Weights of a small mixture-of-experts language model, trained from scratch on English Wikipedia.
Size: 9 layers, width 512, vocabulary 4096, 238M parameters.
Experts: 64 experts in each of 9 layers, 256 GeGLU neurons an expert, a sigmoid router.
Training: a variant of Adam for the experts, 1271M tokens, 9697 steps.
Below are experts of layer 3 (counted from 0) of a mixture-of-experts language model. Rows are named router (the router's row for the expert), gate (a neuron's input weights, with its number), up (a neuron's input weights, with its number), down (a neuron's output weights, with its number) and show model dimensions 128-255. Each number is 128 + 24 x the weight over its row's rms, rounded and kept within 0 to 255. Numbers have three digits each.
Before each expert's rows: a language model's description of what the expert responds to; "comes before" lists some tokens at least twice as common just after its tokens as in all text. This comes from a sample of Wikipedia text that the model never trained on. Tokens count by the router's weight.

# expert 57
Country names and nationality pieces, such as United States, Kingdom, -ian, Scandin-av-ia, and other place-name fragments.
comes before: " States", ",", "ia", "ian", "\n", "."
router:075141108084065123101117090091181169134137121120110164118146145127123109098101154119112180113124142092136164129121139127167098141114147157127141117122119135131122198162140126131125201130067138132120143154138145147133105109122107185126127142131080106158159180134109144111119129091132128166131141144121113077150142090107099121141079138138129104096122091110137111104118122148121122136136
gate0:174114138140115106103133151155134155150134096091122042137108115146151102121113100098141124120145104099122168165138122089149126132129130119151146081113077141106104083089120131155116141094165127147131134164097083149131153154156154161132150108120109115094104165124107141150166153153138094136113141153157102123110139133116148081131151128137097087115156125108147111141118173124132089146125
up0:112164076133097115106146115158154151097124130144140089109101143104116122147102093096148157138132153119094149128133117118116154154131197154137158126143112186161176162069080129106118114138134150129141145148160147143141169101161105164074141123124073052123149128135130127100110152137121091149140120148144100134134147113156119073123097150155123102129112107175141143147135149125113143132149
down0:141113171120146159121088123150158157148166094113165159121143134090117158109178143148140098097131121108158124147126139113139072125147090131143126146160084132117153140139128120129112138106151123153144134123103133161141128152157166109121121122124062175143127105162094149165119112120133192088123164120137140132101123177105128167160134159155167117130122116128128148156127089151116132134141
gate1:129110099109123111118138182089158121124129127140154097143125130112127118168147146081158134078133138145109094099121117092119135178126148093111125120160091126152162140127129120124085153112082111130074136071130128114073114140132118140127129106120132147123092104127125131140112118099134076117124105120131063124088139143193109068106128120121120123120122102130143175133113157119106097094099
up1:095161112149091090116103121131146130104124139151143090175141109132166117143136106090143197100122108109123141132139149148136119186157159119098152121133107148127134132141155132143126129126090125110096109114114125099133091139112114150123114142134114103133143163102130090138144173119165115162101139157139111108151125141118128097149115163128116128136108094140101158118156159143122087115106
down1:134096134119139169124143091146092126144129137155129113115158158154137125112101131105129093108129108139190109110152152109096128125131118176173139150139122084143136130188127149152114130134163115170149097132096137144122146105147150082123107139118129147126130086178127157164149131144090179117133138145119138223137088143104107138125157111104113120123129135131130142120145119147147142108138
gate2:123176119113116117107124114123108121121137164127125067158120090099159125128123130139123102119155080134167119128159137124133172112103110069124170131163152133084161149103121125105158111115139153121108118100166092135133126134098093153133143177143124102114122168118126095139116160130140111152161136095136109126136123105151115133150117113125128107162101180074115122121124173120141152135141
up2:128123128113119111151130146158142122154123105128124114107168143105146128135161121129115065103168130145110108096100148124150132134130084113116122148135152154162134104154103119112118122142127115126130100070139120107101122158125113109131108115124178196123096104105112145088128102122110116118091113124143127140094085125117134132099176118112130124123162092142148137137174102114145112114136
down2:137144145128068077148091148183150097145108111142066126140112117150124120129152119133093179141140137059145128172159115127140115098133093131126126143108144146164139130109133122111108169116098113136134081124091149081076119130174116139070122156153070147159164130140084111142135089158090118137142131128106105117159160120104140139094096148164148115081120153165106112092098162110132132072131
gate3:130104124117127142103116119146147154107154139106116155123118178107136168081105136111073189125111111124109112089093126113141124150098129134151107146139148112139136130157135105124141130126111150147112131118176110173143114157117070147122134119136104128139129153090098163147136163175127095156075156157106109096116143124116121078121176149100133088178128142109134166086160115198091158115114
up3:175095118136131124123158133168134119129108167102089135144101157145082114136148167093190119132132142095132140127119114153130160097125132105091151115134129086144121145087108110115150154115148106128100137120095124129130150102142145094128164121111110125125152143133132160187141138119103152133179110130148139143122117128136092130132112127155103153075149142141104098103082151119147113162128
down3:103152101121120120121108107139134098118125095089153162130088136126141112072167126140126143107141123100121184115121142114109076093110138133129134128139152139125127143141105140108130140121119104124142150119134147132177154136089131155166153167137160123147111140155171130101140178091118149140111108132158145096074143118140121123107123135171144132142134144132152088143157173154143106143121
gate4:126141123124128142142142085118159178123136137125137143072168151096116161137114110121143122164135112112148136124110145125158097122146131148146146155166134113085107206134166116118170124128133158143112155145117130127089101130126098129169125118141116120139103131106088090100101118091125094108163133147050151120103126119113139130133102118195119112087145088126147116138124112088143120119109
up4:136157134151156163121145131161144126141147135142159159109106137129101121129162127132109145146126056160133105103113128144113144139120102111120088142109176056132121158100116130143122118140155122188070099093119092122085104112147129138137095121185155105106124120120127167139158117129119126126156152165140117098141143130163118111122131114179116091094147156170125123097132125165121147128139
down4:097126114114138133154131093098105141130152151109159119105145148117125161101140155129148058127087123116133158111076116121083116113119113119145116119122112118138161138106132137120154126152096146120091163135124118108149137116110111072135126131105178114131115137133173110102099126120153110090090143120113141120122103167128136146129135114108116134189171084071177124142093113138122100120102
gate5:119141103153122128113115106150181139089109116120124163161132177122085146128132103123103090156117154120117085125107095127108108132119150138139104149064106132163152117068128155117109122147078186082146138160127138129125098147152091137159165110131125127110149127118110169162085125136149107109130137119161120150128110143105095086127133116150094119157109103175105127120132136097118102119101
up5:157137176075115082115149147130105130139152137135151087088112097129130082118141132108167099123122134111088139147153159121152135160104105170145146155122096104152138137178089092141141119146148112067124136154095166161100151118102148154102120123130117165144146114134134114136105146152144115112122075163115098111124125114142116156152127129101148161122149128085099126126155135176132153138157
down5:186134125126104149129103089131115123124115108169110109097101131133152147103096099110123156156152124122112106147190093108145121126154094125155140110141139128122094132154123120126145106123106149134122146079107136155135144136151094130118122104174099119162112145086139100103090125124159160139109120122098094086114148188149147150116142164144137132110126132111083142132108140111110140098152
gate6:117112105126105120141124099152127147123134148130113124161135109123122082146179163102123167108131084143159110098194171121148127152096083187137155117147120139096136159106119136165113154083148118082133138108130152119181154145158137106122203104124131071154083145160112085163108100109138165138133117145154125126153120120109119110139129121148126128103089081143105154123095134107173129123141
up6:168071105130190161107107134136101131080105113087135160107140111112093125105143098122108138137099138152113143120144135110139152124118108138179101157113146114181103161114125117087130121107172122049135150159107131052163185086184152102125150101075129145158138130125108141123127099157170154105148108127134136135117112184098156133138120115181113097094116128143107116158121096113181139143105
down6:189080130099158085112119155082134142175069126101136131124106097092094145118107133108184127135124142116130125141134117127124100145119078110120113105124146126154096150165173153137126135116139146154140122181164136127109062156152154153140138105148064135163128048148121117150136122162140129060107122103124090092116147125109144121098130125086159122133092122113141136132131124098114126138132
gate7:132124122121108147169087135138114141143129117132126143147124165113167137090114096106131105144107123127166109118107140093095187142117111117125104158130077107105135133107155105125130122151115134134120167056161118143114154101124100123134103098096117158164116123103138122147118150096123108119164084112114093134129120102179110147106131123151136105141156150189110139126155140144123101111111
up7:144132104133108140159101125140088147177106095169106132127147136144154130059143099156137123142132160146147106164132102112077140125122131106139127097150095106124134143135138116112162148136117148139177140116109130156117156161090112137114128110122152180151089124077111110134159126106078140112179132138126099088121165080079119113138106134117100140123114128164108126135097143125145136105141
down7:131108115161122117187119116138076151168126114119122142099195156120119165067164097135124118149072125143146150146129147101135122105080099116130153123156095132138151125131170114119134208136102129145127177121111195110126098156103142128112099112144099158183139098109072161169081162108102114077156150147147115130133117108125142145133109099105140146124139165130132158127145127116123127159142
gate8:135105115102123123151092126089107170102100119150126101140097103083132145100061084172155134140138120109179103099107194120133124127142096104134135067130130161109113075164121128178160127108095132119138104131131155110112161100148164099171153111106121149156136123108162159090143115119098077139086099127142145115158134163137107157126120140142139109136174152156121109146134168174134150146111
up8:116129121131135103133139151113120108144122145186110103154101114129122133141174069110117158156087159090103157166129171155114102067131098155136102141117149153157142116118081100160142120149112157160130154103130152105145140125113120129070139155135112132177119132114105097114154070123093139144121135135126112122152129124104104146148121138148154114079094171165106119112113141118128168120139
down8:135130116155108121107113176112133170088138132154125146121153124106123094101159140136120182109068196144137124137143139135121132105111137145171130164066096123135126129142116152154110153083179129103136143114160111131151138120122129157142111130139114110130159122158079187160128117132131159143106137079127154124115091140133159114117108115173100114130132086126115083115119149112109075095118
gate9:135158143091141129131142102154136156155131129072157124169104134110148134116082152141163150118102097146132136132129174139142130083133108134095104165097134133127152164110095094134159165162123129106115125104126130112159131160117106170136126148078130117163147094151161176120137143126158083120106117116123130096145132120172138093129124153193171086151153115091114144125186109196131154145151
up9:100159094090137145093095095119096098147137149101127106129129095109139130083088139168132137100108092138122151117121126139117151101136146120097126142116161109122120152099093144116161157131091110149117133120151115117170140120103080124143125087084141160128096135138120160153128117116191108141101129095142143105168153134155125143152149137148122097160159130119134119136118111159107178142177
down9:092159175131143096138166158123136152120150112142140134095150129120118137141146084149168128164119132139129169102093111102117089109150115165185112154102135125112145125126138126141151092099144184114103132144140142169115126149131160122111121121127152147099164083125147108114117135156133127083154117137120180145113127146121123119117096129107126139133109120101156146126131128165117146144114
gate10:134103115105140127121143071136159151109135097126101135148098149127131163116089135088125138127141111134196121103130072128078120160133141119121127118173113132147136131147139149102109122141180167146113134155093170134098083109129131130108162119095093138117158120127110140132166117164162103104110113118123109168116123144074123142088123147145154126168115123114149111138126134132165165122091
up10:140111146144117104166154120146096102113105160155088114123104119129101136103138067116116163133136117102168159111113100149081192110153124164169132119125129129124125087099157147122135138114142146165156092132130132138111141143116122073132137135146150119091126111126138145143130096144169121135139155140117106153116105150092115140101108127124136144121132148141141131090151138134156220088182
down10:142120106106163164088098124101107156111115105128137071135131093141159132192140146110157118089143130130130136149128091098123118153114123087136141109115111123128104110128108155139106103114172119105104123137136155124136126145163123107143147134149100098168117137140097134121087176130100173104112124142175128115131137139125082139131105137132105163090156106148115167159089137101099133145151

# expert 31
Table row ends and separator lines, and en dashes in score, season and win–loss ranges such as 2–0, 2023–24.
comes before: "|", "1", "|---|---|---|---", "0", "|---|---|---|---|\n", "|---|---|---|---|---|\n"
router:112139120114081105116137111110138168139097127123119128135130179150131118122151122124098141158154131127118104137129152142126109168128105102147111149119128148131143165144132137144117181129122128133128136138112155145114093133074115163121144114146079115141142162093159119166138131121110154168122127152111079087119146110095086128100175158124104097112103107141098098109104177121097128124131
gate0:100101068110100128127124138128134097117134147179117133082135153112094053156111137083098142164178165115089116145157115141128072131082133065114152111098130171149125150107107159145144110112142095171130130142103175152097132140136072117128168108118120088088166105118148155108094100120205165137128125161126110124201111133148101124110158137106116116110127117128147124147078134102122103133145
up0:132107118114086124142129150097084121180136164125107119166107158120142075140131121158099131127117165137142163143156138171106109147080091133146113108118117118101118157114044115126130154095129140135153108140107147108151133130132121146107158152128130108141107122101101127184139143139135131123134152118141100125148126142148147146111140095109164107083128102086146126174107183093141159105133
down0:135087130160125090133142081113111096120130135191114120157094143132135131121100120144115126142146093153099118133153150142100137163125094066117153145149171083120130111125101128084123169134109118149120152139155165125153112054109121141097105124101104072165111126172136120125133130128154137159134104115116064116133169121138120113113177107171152118124117078080146122125097166105118146145133
gate1:119102158142130125108109114145126087129094115099089109139119103135123166118135170173097109192139109112173163185141147130128100109119151121171144135202128162121089144142067097134162130133139124120127109147190106150128114138140149162122090130118085120101161100129107123131126092102092076136107141162147138135119119127114148123142146133124168158065151115122103144164165154137176099107087
up1:078106092122129129155167163121162142121077123165130133121100136098104135146168124088137129151147148089152128064154158122126155115140095104120144120117124130132128135136176113194095082139114181136153151115125155131134135105142066182097168095104108135151120146142176115085065140161149128123128130097118148136109142118137122119071108141127147155135104185131099152138112158133128154178095
down1:169142113134096144104119090148117122091182138121119133093141129120152123146126106148123171168133103192119096164155148137171131134125108124130138120126108126102120173131156148138144081115135126127164058090109125154126107125120123147088178147151120124112157123157168140103106084107121155100121185156088163084128160133125127112157127150109124127132152166127154115136155152126124128124138
gate2:122113112111120102115112103124129109069136127113148157142132128155123096127140127109145127158145171149108113125109142136117129152058112165065155153090137148111181159109145129096123128084148097141142102137103134157114107123151139128154143152144111152137061120146113137101071153120150158108114091105088107141125127122147109126102166133125104154102131139163098162129105115104090144114148
up2:105147085155118101135113119139132096095132143107115129119119155134159103144160173089126139166123123120099092156066153092125119186111143113096099120156176145107139145121138157179136163103128132150083128099097095136086121102141133088130192106125096167127107098118144105138122117102158174104123149110126099142130147138121088130126171165120119157115113138147083149125098102183112155130155
down2:125119096148096154101139112162134106109106151125103133136128141117127144183157101117111134145090130112145126154125142159153141149133103089106121138141157156153189106125103158141109106129106100116128103151108118119132131148133167150140117148140092111121157095160131106132137173137105118102149115097115122135097104174122126116101141157121128103108105171120126139133083158116152122182105
gate3:103155126127115112038106150143128133107116136139099128112141151119140120090092136109156141111139134195141146120089140154099102148133150097119117129176128103106132119136099111119096139138122117090131125122108146126098111129136085151133124107152154149144142147135170133147135193156123124137191132110142097119137154086103102136096143141117131112144128135161128118106145131148135129103059
up3:141116131105126124169124151121114101109131139122157129158104109154135092146145145100097127171134129114145105147136125140162130128122104139131111135107141092114140126123130136145143099124128126176134155134146093121141128130132158128123121151162149109069125087089126086131138127145155124114110133152138090148121083141142141119185125174069122161117130077125121129137161118140145144103160
down3:181096156137173089125110109108130109123115186112162131128144133081104099158166133129148104107124122112132192159151039138120122129098151098113172151133100115178138117114119123092142125119108118146130117109135110102129144121107131152139136127148117096143121162162105117109135144122164145096099091152122149097110110119147140122133140137140170117155143097097120108155086142094070113125080
gate4:157144094121113109112073139137111171134124133118107119127092132143087071120113164078129139121127159128156113178133081132114118125123118142114130147104090149139134139133115157121129151156106093106127138116120144156125144078127098150138119176161172137129101139111126145086163133107110150135172155122144154139145145132131144132151121151151152112110140095109145101147125149110125098123132
up4:144149120105091072100128127118142152146150124135094094101112105121138121156134131082154091082182181141129163191088093142148091137115158118068186123106081154106096154090115122166145115099132110140077130164125134115111141109157127179126119117113111135123111143137136105129157117124143161159127159111147134101207129119117136134132148149117123122118092096145141136139135137137088113127133
down4:131128151091136103107200148107109134082129150133106126153119115142127122144117132104185069089138126108079118148134073144117133178120132038098150120117141107109080151169110168120145138176109135136120125130166150125090166124117174149103123106101116092106128096172154137157113160126127135155113122136147114075134113131122136182135092162112132165121146146147092149120127108107154089114165
gate5:095107134119114132151169152105095131129101114126117142093109137150148150111130147174094129143148118142196109107151148082120131167109159145131167153119132131129109082167207147130118100116092080158165108095173085132107150090141089127139123105168092123102132164173152150115133139123130127141113145147086143176111111116130059117162130170128142042109115125131158149094133140137144113072112
up5:160157147148116101126127099123132173130189181181109126153101137097123138100144134127139129155124123071126124082139108138149124133135138158103134103066140099094140118166126126125155139165158127114098154111140107148125138140142164149157142131152147160153112137106111162153177122131153088161087158128112128134169125107141179141087095124190108123118109114135152093123159154140118115114143
down5:119164147111135142152137107107115134165118101182108157120115129140095174086121155136106141141127126100141140119107075143124124164132085142132103124135148119141121137125147120134112121124107116140130104152122077106100121172096078110105124107092086118123112127137168113178126121150130183157151123075179125113116142119133138097109121137174140124104106167116161136111102135197143152164092
gate6:088112115092140097106146155113115127105108141116069132122135170169073104126113113135123130170119134094173101132122148122140116087106131176149135111132086157117127170114151129138132089117117099145147114094147125123141134104114161173143140143136100115128131100157125140094119109129153127125148142138095136118123121109134120141119124190127106107145152137169162162153085147094146090123131
up6:127164114136143114131112120123100110164152157182134112125138164110153071126136148100157139160152157130115110112155167154123173149110120137138127093096093128127101122126126139157135080114134130118122054120125157122123152102160134151132124119136110122166154089079154143100138140088147164128095119142093104165130156127154101122157086155138146151096136110144139118123134092122087137146135
down6:082147087155127142140171154119124115125130138178120149134137158164154126151173153072142092096131128130153127150120135111095114152119125139157157117127178044140136117110160165129129112103117135118102105139145141106117138189155154131112115105144113183118120144104125097136142153189093115131136148117149148118119112136161100092108115132119138119133081085114105100156124163162157132077114
gate7:162102168110114141132108098102111105099107123109158124163125132122102094146111108109136132136120115131132114134103105114129126147124130134122127159135119125093121163166084074172142100099137150100106149132145103110132137088116136128134146124118111127117120128150125102129139106129087087142104137128092124141047139114161105112148115116096130127140107081134118144108110147150192132136125
up7:158137144121125139113126105122107136113171104167119134108113115131136151135104126185149161173077096142153088196143119092137168131136140142154185122105124133146102139098122098133119141119121131120136120149173132160108116133120113134114105151080121125118092137133119111154126165089146095126084145146066131114178216125132167135162106110164181105152139142113139105129129131121136106147143
down7:103167132154109162143170150129142148141105075138161134105122141121157200105091092177158070116113114128155112136148149135157130097118097166161164138141111107119121151126132132095113134135112136114109162107112127160152126156144147108156138159102144131129132155094106124114138145106130142104157106179133126124121136131117182159125136132126144130104096137119128103139189062103143133100136
gate8:130159110123118096120151094132125129107122091086171093098074136181131169125132171091128126138106121098104143103121123111130127142174108131130103154117131094127111168127103129131188148170128133137119144117114083132112104146131162106122140113185121151125117106102144153143152137102121083127143104144099100134107103114057123094131151206111134114107094136108159134130129136133132151117119
up8:117133142134083124126127109085137133159129105112092150156131152181087153150142157103149170110097117090138149192122096169131105163111151145133106136165145125095220174137093145160158188180074131103116124122100127143116109096116131135125168123137132112121151140109138096132114158113124116153135161131124122076119130136103154102103151099116134151139116117142118083131127148126146149142109
down8:104107132104145137108158156122077123079129116099115169101099093151114124150133127121128167105142103091125106126090161072125147121125113136124191127117164111112135160115124161095104140132100134133134111129118174111186110122141124090193111139110113136110122116097139110163092109099133150125125125085144159117178125118080143155181102121157120124118128157143133098099075096162119150142081
gate9:138137112110139144086116103126127148101113086115135140113121138115104096072147150197106153136133134127140104133134122104152153154134136136130118156104075168121118108122111126126168116124151128145164106140125111131121092086149135140146158131119085151188170155161147189147145127134088134178114111139108153102109104129108130103100138127151168126132137147122115130138092103170118106123112
up9:146120122124104113135123138138151141166170137158159136152118117163104138177089097096115091078165123110142098137118133126118110121087121113124125144144117145147108129118155138095137094145124151108097189136123114149104163142144124124141121123185123121067096134079161125115102118111139155115124155151138120127144140130084123135101087099143088125115128108112152119133130156134098086135155
down9:136132144111098134148127119107145122144110119129150151135127122137102154148130141186092090117127151113131122129135152084154133128107127158112147169098115093140185156111147144115161122136154101140117178156132146136097158103124145136148121130183140166130098164114131165119177103136124161146104099143135162135132118148096051099144163103135145120145115138139106156092135121143140119115130
gate10:111129109156110116138142140117161111150111112141113142185112116145131136159111141134125142160146146164125126134144142126100096149102098134115112159118147098117127149147079086138110108140128126088138112165168136091130151172119163122100105132124170145149159160119153110095114151109147159152157155145144141132096132134107087131140139094120164075083147075148121137070144128155173109110112
up10:147143142149121119096125118063176145129125108163108119136148148121140124137169130132111140132125111117137122164147170081107124117139124121102104208150136139123124171120107134145111106105116084155108105123132088122173135115099122138114128178118108148119111143126130148111143152170164112135118157114115117081103129126143122139171129103146127095140141097089076167104123176118123100147131
down10:107098092113103094101107143159123137120100141171121134134136069171123100093141102130131132123129143160165093105104101171104135170116119119141112106080113139097116105159126149166122140130125119089127151142143198163135120082109097152158120157115115134111146128130151128135163162152124124146135116135132104149096149139121090151100127127131103139118141139089122142161134149115120121155156

# expert 63
Final pieces of place, species and foreign names, such as -ia, -io, -ke, -ville, -ae, and closing quotation marks.
comes before: ",", " |", "\n", " (", " and", "\n\n"
router:101150116095073141140131095116171152128107111096097134119139127130152126115122148139115136129142134105144114146124138105097107141076121169143152119124110189118142142127157138156192161143107139129118146161123130135124139149091119161130129140150098108137130164155113128101113113078124137159143121149130073096095149064108088123110123129137114100080133108113133113129124151133110127121130
gate0:115158087153125099129137151107126153116105149155099112173107099128163109111081172119145178112141110102142132130108163131094147099124113133106146119075147150109077109130157136149150115115147120158133119076099103113111145121094133147116115159109116148149122136138194092100158125154117103135128116153139119097111140131130100138129124176150137154162156120109168166118076108190110125105145
up0:142111163084098117170126104094158154075137099121141099101113143168137090112145127104114141104127171126132171128133134136155108132149116130148137147164091066107133120098102087082142106163117113110149156125136162121137135122117069183115128146171133119115118145077151135119121127138118083146132143133111162132153123156094152136127101095145139097096113168153110125120140137100131155115136
down0:134116128144172126154126143168102148120126141097103139100162088092137118122107114136180132138161127099118121132140155141134114096092130149111150125162119108128109126134138112164143092128114133106156148131138108132097105113142118133133148083134131167118141131111159116117130131129113123129156126108123138100139120166099103144137085071144121105108118142089173131101125158114149155128104
gate1:102127131126133129111109117140092095153125141145144123140110087158076159147109070149132180133115109144162167141131152135075164121107107131124123103156146129169169159097117098132140113136096135111111103108132142138109123153140111125130127157123093118098138152114098123153143109107110106167122140146117113093067123109125131067145143096109150097044139117173078160122161146127132135124159
up1:141043123124128141121151147104108103101094180136146116107112168082122143090173149167113129142135146100147090137175120141115125104125105119099114158146081136134095117153115144134147118146118182136126132142158110119157113157149123128136115114141139132139122090130117145101150087109159100115151153175131133110185132135146148122137133163146126144145134109120136134126126136115158146136116
down1:149118174144076114069148121136124099136076162113113133121115113139157124125067134113120133107157135098092140123145116130098160168170145147123127144153160111125126125094102152092127084108119127125146108134126093099103122153115138124122149159121132074159101181107123117109151113118129157138146146130167109125156110137127156147113109138127129123134132108152113124152127098112099118126106
gate2:108124152116150109165090133131137143110129130143134118173104075138093128143114134111138110127143117121137105120113128145101123143113147141110118177092150123124176152119154112114165096145117175094097166135083131165122145116130123125115150105161128119126124135126172122125147144141150164132173120114123107098128169117146129110130101098150098141118065119132157128097118119159136119141139
up2:127108161112159151103134185114105133144116094123157131161122151133107111146176092135105101132081168152105118093172140137119130077112120141066115141200104138083149126158148134135110083095179143103127133122111125134079084158154170117147161136153163131122118114131140132118082117134118161121108103108129150111125130117139138102143119114134149167120100140164103124146104123146108093076119
down2:111108138155169133089158131146124131152153115120133140129130142131150137104083153111109112094153125135106088144160172107099154155119147124077138197106096139089137140140128139144165141143099064138119098135148141099171114144099170124112094113134144116114171086110143121117159151137115127128103134082142126135126080102103127119090110135076135127146129140101152132079107139108133116133125
gate3:101122085111101110159101103135168118108150115139129145097126153161103108146102136153112134082088151135127085157108117156093132145128146128112165193164136088133167116122118125144132107120138142143127130109150145166173093119164119089086152138157126160105116128153130113159140104120113116131150089091080132129070122146133149100114128110146141085160145111148148129086159111089143116108107
up3:143118116114184165132133109141137155123136107125130136172159139137092140105118140120118127066130134108120079105145106149134136113145111120130132170104149136145145110114135144142109162137143154115160151130163125119159172159132145132148126178129163159116148125109125152135164098165167170146135140127177173116179152111105121121148147142165137144145161111156128134125135079157153128140173
down3:139147117147075185129095119155112098170140073107123105096145117158105164137113148109085098120104131183151155168127113106084186094125130128155118113096129114164097137091124134118153165137103089116120134122130098141138170142101125103121164138082133124183110167122136136140136126106107095162149117146159107122140106031123109109075136138139134131110137166108127138147093146124151153141107
gate4:164121101143180140147107131167100097144152122148128156124140101149132099112160152141108147144160107159104165126135142093140095181114120116150137103104101134115175158142142126132117104086114081127148109097115125145106158107121113164094125118088142132130108155144145163096141141097131149136146094128095124108183167138130153108143157085109164113080138145215122124122112103108118121116123
up4:094092147108091155166170164125158099142159084142146123118090188081099107134122088104129138132135137122118111067147146110098125123151130095074188127153166150106113148121125156122138119131116091124120114136150118116159122111127138121131106124153127118128161138149147122115157124187175104142104151091134163162089149128113116091157143153129110121106152123125117120159185131107142135131113
down4:134112080158141136157132163096112130131135100135110099113139150096131111114110108157103126152117099128125098091145178116115161119112132135137123163127154122131078131118124109133163114143097143122100126164166103163122128090116085123118161110125136163128076185140162054133135140132125109154137096147094129101108095088146071111064117144133090123130137095114147127118124157122144152149116
gate5:115114159096135128154088113112175122083128118139139132155105108152125110143121139155119153181147120140091145136181125127105099099147134170119135140179115090181147104138154101112117118133116122144151111165148158133124134114096076117114121141173099110134145189075152089121077123139126115136085110173132147126119103136091145138124126102173147118123125132137119105111161143110123079133114
up5:143169138131143114119160138094194134148118129127124158149154105123115097138103113135090153140123185135166145120122089138095120136162158157140107154116164134087070103110097172130113122145144130114106142135124165141116096130174115150145126144108081041136154146169156156100163122128135097136147131172159113184163123108159148177169134174147115119130140160180155085131155100133146119068155
down5:149113122113152155123113127131102133136157086143176148105144129118136138106102102110152129126109138128148154159146131155163126118131131138183104140109081135108120151086152126126145128113138120150114130105098109158130141125135087128163156153117081126132131149138144161108150102142099118063169129152143141114141122132091112111122123120138148101126117114149159133082134110135138143114104
gate6:102174124116118133110084135096110109109111127122153083167138092119129088103093124082142104111111166130095106135130115178104160150144108125094159109120131128096125100128120149145164130126155131113122121121116131107133108130072151144077121142134102156119142127114150141171140119128128122124087137166104104092086134123143151167118080128132138152118144123151128112161090103124142145088141
up6:118151146077130144134139142138167141134131146135153142132129086131106100084101109143124113128147093130106122131150127166062109146114161152121123120159123138154125106133118101123166169151170121116112104066119168101114133142113143156106131139144160087124157139164125107172101137109171137119105116137115141123116089150137133173169117164142142119127095157124119133137096119134126126102144
down6:133177116132109122140146122115130125143132100117101146116142123108169151143122110113140130114078136146143116077109146112155147144131084146141133130152127089124107099115157200125106135147122139126087177132126126106131119109137115125152154105156144152085142072172129107138123136172106134091104109096136118191091146082134148113139141122110103112100157112113145134142120149145100117120145
gate7:111103085116097101152166118097163126109087075129106122126124171111099135141158130096138162137140168136148127106108143141155118115141132135151151147132182143102176149101144115149112099113112129134163116120137124161134148110119135157116128121173106112103119139135140062093093105068112076160103123138130099169127145100126084100107122114123134157131120098101115179141135153077125120116118
up7:089153145114101108182132118077135136158119092173121128109124162106103117143147174131103148114166129127108095088085111130153138102118135159150137159175125157138124126134173104191142119146117154136095119059162129130115131152118128138135125140141123127148140140145132119138135128114109125118128147168144083151123117098116121087147068154150154130141113112125132166126149130097095149131120
down7:122104099073079151156119105098094093132150157139155100118212124097143140137152098152147131120131149139076145131119172108104082132123123146131140142141097103116128108126153110103121149135155137128148113102150123095139134134125137135099124112093123128135183152118126100130106122126129149127122126119152181132112102134127182156133126097132116133142114135122130113148127137150145157119133
gate8:108114127114142131160139144174106126096110097128126126133157142118120152124116143133146127135126128117143108132145135077107135120164143111114119117162097100106195115106109162141121087128146139136121131144126131118109162128093084135110091130157136142143099145140071123151085126121081131138122148150139157126134147138076121165125138099154168103137112133183122096164148144092124127159094
up8:146126130119158121111109120103127181069128133167161131126098116104112101160106113112133144109122146125121138138146109146168141102129130147166118160123141081116109126130134112103111175146092136121128187131093126116092079120157145125129139137138128141110119138149129106122132155111135111117144104079137117185113110132120120103139112174158180128144144145088152124126123139123116130098078
down8:133150146114148122108123148109152128140178131141129127161126085121104102124170156122131141114177110107086154134091116120115136151115157144150114135124149154135210136078180128131150151121144124140110103133137140131126106137097148174125115139142182128090129117134090104138096128156142102116156104113105078161173147098149150151189151134148085119141142092117141111142139088115115152152119
gate9:175156134096099130111120144086129133136155167128121126171153113149118117164116131144131141113154169104160149150120063109141136136106105199087091131132111100127131154107131141115166090091130151127170189088127168157130146117130103124152162120142110167170106127145160132171094134089147164154136149148137100143177151151140148166134178155094082096111152121151126116121077160147115124120114
up9:092149135159137098138097114147132124121119100137133109117128171121177133146150125127103080080112141098119130094105151153122096143153153084150153145160134163140131123121124091091122120156149134147093124128168134110083092118089144109095119085098132146128127120112138156111134121107120073151118145114119094137103127124147138085072057124122130145120136118085109147132160097128113099138173
down9:145133127120116134070090185153127137111100160129156144180088111182189120140145139143103141110124110121083117112176139169134156135147158141106109122100162159158161123094128133121104096182135136113129144162123089126116131126128115116153101121103168154113159128124134177147159074152129148143132131114123138114103110136112130097105122126191142140166158116139134121134112135156131083141127
gate10:141084103124160159151136143115153140145112142177176144113077095100137102131117100164107136146170130146183166126142106133071116105153134125108178114170109102106139162127096129134105094144096115144105096125163152100137166077095104154140141091159142094103128129146112171153128127139133186139102134136132129161095113138116085135129142134129131119117150174114083123124130120139133148130112
up10:150121115155102113128130158112161150105104131152136069116121113121142122173101141141122113124114139175114085104076113093165100156152109103150135104130146123059125094091086128084164106159118154117116137156108137175141143150144141106154109089178168115168106132097098141102144120119144142147113107147100135138114163157091106175140132109147104150123137146106161083155172111143148157150057
down10:137129148090087113153146119138109136114159108155158151149097086115126140153123112133122154128080105141106138124174129153177133142125149123125135142138118117143135161127100111126124152127086121113112150148158112145130136172118091052125139129135131147143106137145134082119130165149150151140130130125142116073132154157116102098118138151142123113105146132171144105149151157146095158126135